config.yaml
experts_per_token: 2
routed_scale: 1.5
lr_router: 0.000494
head_dim: 64
norm_place: "pre"
tie_word_embeddings: false
init: "uniform"
init_std_down: 0.00589
lr_mult_o: 1.5
train_tokens: 401500000
Below are experts of layer 2 (counted from 0) of a mixture-of-experts language model. Rows are named router (the router's row for the expert), gate (a neuron's input weights, with its number), up (a neuron's input weights, with its number), down (a neuron's output weights, with its number) and show model dimensions 192-287. Each number is 500 + 40 x the weight over its row's rms, rounded and kept within 0 to 999. Numbers have three digits each.
Before each expert's rows: "raises" lists some tokens whose logits its average output raises strongly, later layers aside; "mostly gets" lists some tokens that are sent to it at least half of the time. This comes from a sample of Wikipedia text that the model never trained on.

# expert 9
raises: ",", " and", " (", " of", ".", "-"
mostly gets: "a", "o", "i", "e", "ra", "ia"
router:564452487508530622450559523563532507454509485493496580460457547619542506463577501505453479481468492517495541471429552526480467491480518525513545549564471492501548514504531480464479484475468496549486495498536491519516534470473524508496478519442476497523510618478510451474545451497498485480
gate1:542544520532476461510518530509510513483485506447457512477497564484500563541511549481448551511537509438530544515443543469540479518542525479476439501507501451532481437514460437489517541480544493525465516536534518533505539482537521568476411588524476462515463486482591527423515513421476507428
up1:535534467511592459428443528508481533479533434451501506518483484534482439480485501510493455481560529563589488517502476480469502571499560447542553373468537463515517480533439384519598483511537557472497402513529508535493498460461474500546529526512540535528557471461431500583495456477510541496
down1:588498481494526566518443470447488512489465521463553508504497574541459450499580419528501536487464463578522579511507512527580484481571527484462526521499490429549532525498551508539469526481475469452516495485424395468503531503504503510462483425409482489523493483495471558444508461498453606472
gate2:523464521475508553369492468550479541503515533452505517541467546502543426535505481565507442520455519524445445433446513550453528517567518548456505498507501607523520549521575497492517475516470542545461493519439452496510538482522584511527500503468457505469500529474513409485491501522551502478
up2:544521516511464506462456524544463588535563466441428517549480454403515567468551535497482511493525532514520580481539468492490509593520466462460502478509469485536548584549459483540544537506407519538511539564475511532477542520448552539539457441464482486566488501467523510538481511491497533538
down2:553530496499500516541556497523567468519448480549533508436481551494485490525510505493487571484507568483582499473551527434494541469509485522466529563541500482557510517481543523583522529485502512562488495472524519540469530504521614557467489519485499506543452510527491484467446489377460523510
gate3:473524481475416413502582453501490463474484591470496456502536517581454534416488492513471508425499524529523463494538550532533548464485541525557475453439546456558445415487480468488465494474530439486427449547558543545438509471532575417525431417469441446521518471515485462522487514537485540518
up3:438502447461532480576531508476517440495521580559498559492498540489408405440418490461445486581482496563542592469530482473508557521484496465481524474474489452487511469499451491497427558546527465531507460484547506507460468472529466490517517434522475485501538473591590457542470435554416537539
down3:495522482523441436424516474406497499490471520476457485496543474478440496562477501463501529472512460519519462474515495482542443428563529503518506518551492527489428446535533501473494477455500495488448445526505482482544603489523483498514478438568499510587515462486557551515453516550472546531
gate4:489414523531556432549537475501498602548505514444486481507524494507555461457459506434443537509541405483457552451505474475544564476544524537430489505477516506562490628535534480528493518466430494459460546520497479569481572573471533553494508577484460523533510539413514505419482511495442499506
up4:544501534501475502465558471583525545546528509542521521496448493552479476477452454472467554509523413524571569429447444504530533510530456454524481501510427456527561578495532516534468527450494491495541451493466453580477476543508556540507521565500519545534500578467476524465534468506429515507
down4:470486447537548508514521518499429511513470460549476565515482503555409547511482507545506539500457470570456586563444473534454550514493523459468529490515467500523514486536483504445485545521530480529536486506535505508531432534470529405522508521493516479517494484448465438500447508483458517495
gate5:428473505587590499549567541478584513544435554471504488485550500485535526495584502492569593488473517462464521507491479505556527494556460474574551470462443481509523486467505505535512490449481442510475489551446427539498499521515494498537489535506531468514541538527519483471500473477475539591
up5:459553464481535502537458557515438468442497523484465415477472489487489452523499524528471520445461460430519395474513537522465480518462473493449520513586495517487444530497565555512502491530493531404482537537574457424424543532489496541518494478516460528500516495454543417517512476630520443481
down5:471471498464458569516538588574567502527508437498464526503524472482474472548515545566450534531562468610488493464536540481509456426475508520501498533524438517501478567555520460513462387556546444504479467532564533468462576510565482508454537504537487453502482569470485468427504552468484504532
gate6:462452532429465501527478486455515450509490525476554498414530461488499523519440466525455512489579554566512543476503478454484458539530530485525552544480519538431496539495488449454499555473470511479557510491526551517453482446491548488479449493484571488493530543469562496449419559492463496430
up6:458505549398526463531518497496503405524504492496524538482502462518484477523459557451488481526466463514520534486477430435539522520461528532535538552435551540457559522470531499438462513451477535527501473522446497477542498457519542602545413453533552498495619548480474489474512543513527450461
down6:534590516522527443509473585479478430441490532502503482521453505448517590534561532529492470481498501484406524511474564515561529461533579522431559531482445589491551618427493533484465459458439530471493471493509434575437511401492561443481480520495589480472480533496509486461483502482530497465
gate7:542473477461482542475541565566497520508512541419557518436508479555525472483505512472495418521477517476541452581508477474493525496510564443545484467462484523427603505460436469513453510481475447503488475519507456467462474535489478479483488445499475545441401510503512487499481478519485421524
up7:526463427429605509532530522548538542458490521526505454536510472564552429430523507595459510529467477475521516521474496503447440507449451512523601502482427455532509502513540501471468468436556506546427452445519462426458520476495499471511464515483556508503490545525449456546534478502452547507
down7:493494462560435503512501533556496432561529473547495527476545495506475551469549525475528478495526487507528459514533513464476492455568446574446471523477508495517515438518485486503476428523518557452516492539576546531438493443509540496577465562469482497490475454514455457541500431458566556484
gate8:463456521585510524555506482489507504373484475505517431474491498476532549482517503498548506478503471470553500457548501550517525602471459444513519515539525518476528484490519503444521424539447486504460452506494490555482483502460480435557544469490537541482505481446540484502521518521453591480
up8:493435492514493518515449512511572571484484555495477499463483458444466500402568474491565491557534525547488454531505481476438473531454551495519533549563453491495451432424479491437480473464525517530487506449519385513532520475523369505486484478452524488492482438444428473542531512568506583526
down8:489456558496476536459496464491492450467457566447586559485472495500516541479525508409502491545485469524491540476471524499481520452424454482509496485464506549527448419411489468545550422517513484515479521425487478523529479483555552517509411441464526469566437541491540405523451495547471462483
gate9:421489491506528433494511575517608505492453555515468470473453475432511525504498550541447471487486494527503531525501505426489554528516455453541474526580487547493496511486520511606466477558508503488492556552524475497522479431531505586539518505466474505463491460507536520523549571510461540416
up9:547521487511422528563551504487528520512580517539476447451499508531420499446458512518554480531499503596548486542505518496547531533542552544559488524346498540458500527504512478509485505400461486520516491528457520541481560543459436427586521493479574543556531520456524512419450535513551451508
down9:534442492446497515515502422535616514563498482430478515535466504481493516457460464533550461453463548469469435531435529534465452565505489500424489549504515408431494495588485503452480548481552487468465481512511541496516542550429425490510563531450462445540436521501578509514487489455513489473
gate10:512505463525506478573452520573497426462508530512558428432439518496549565500482512476623509434519515503399504570531464446464543480464550493485493582523538560515450559529481525566528460475431474508488481545440497510505444532509489507531568415490491468554515513529472472441546461557503438510
up10:468529491545451391508553529521489485550438514537462463529568499543435442466459457424440456531542535483561509507542547563452449557582489392496455449483472528411502472501510428432453505557555557492489470444531435551530546481528475535461474567499511536437541480552459442468551534505530450550
down10:434509476388508426591459510460422449444485553501522473535551506452476508513454484574387517463484481472508515522520428451462487448531520537499488503474519561509494431528498507405536547481476498460469565506476493507462524439483462533486509508478508498468437528445556520482488460509476481466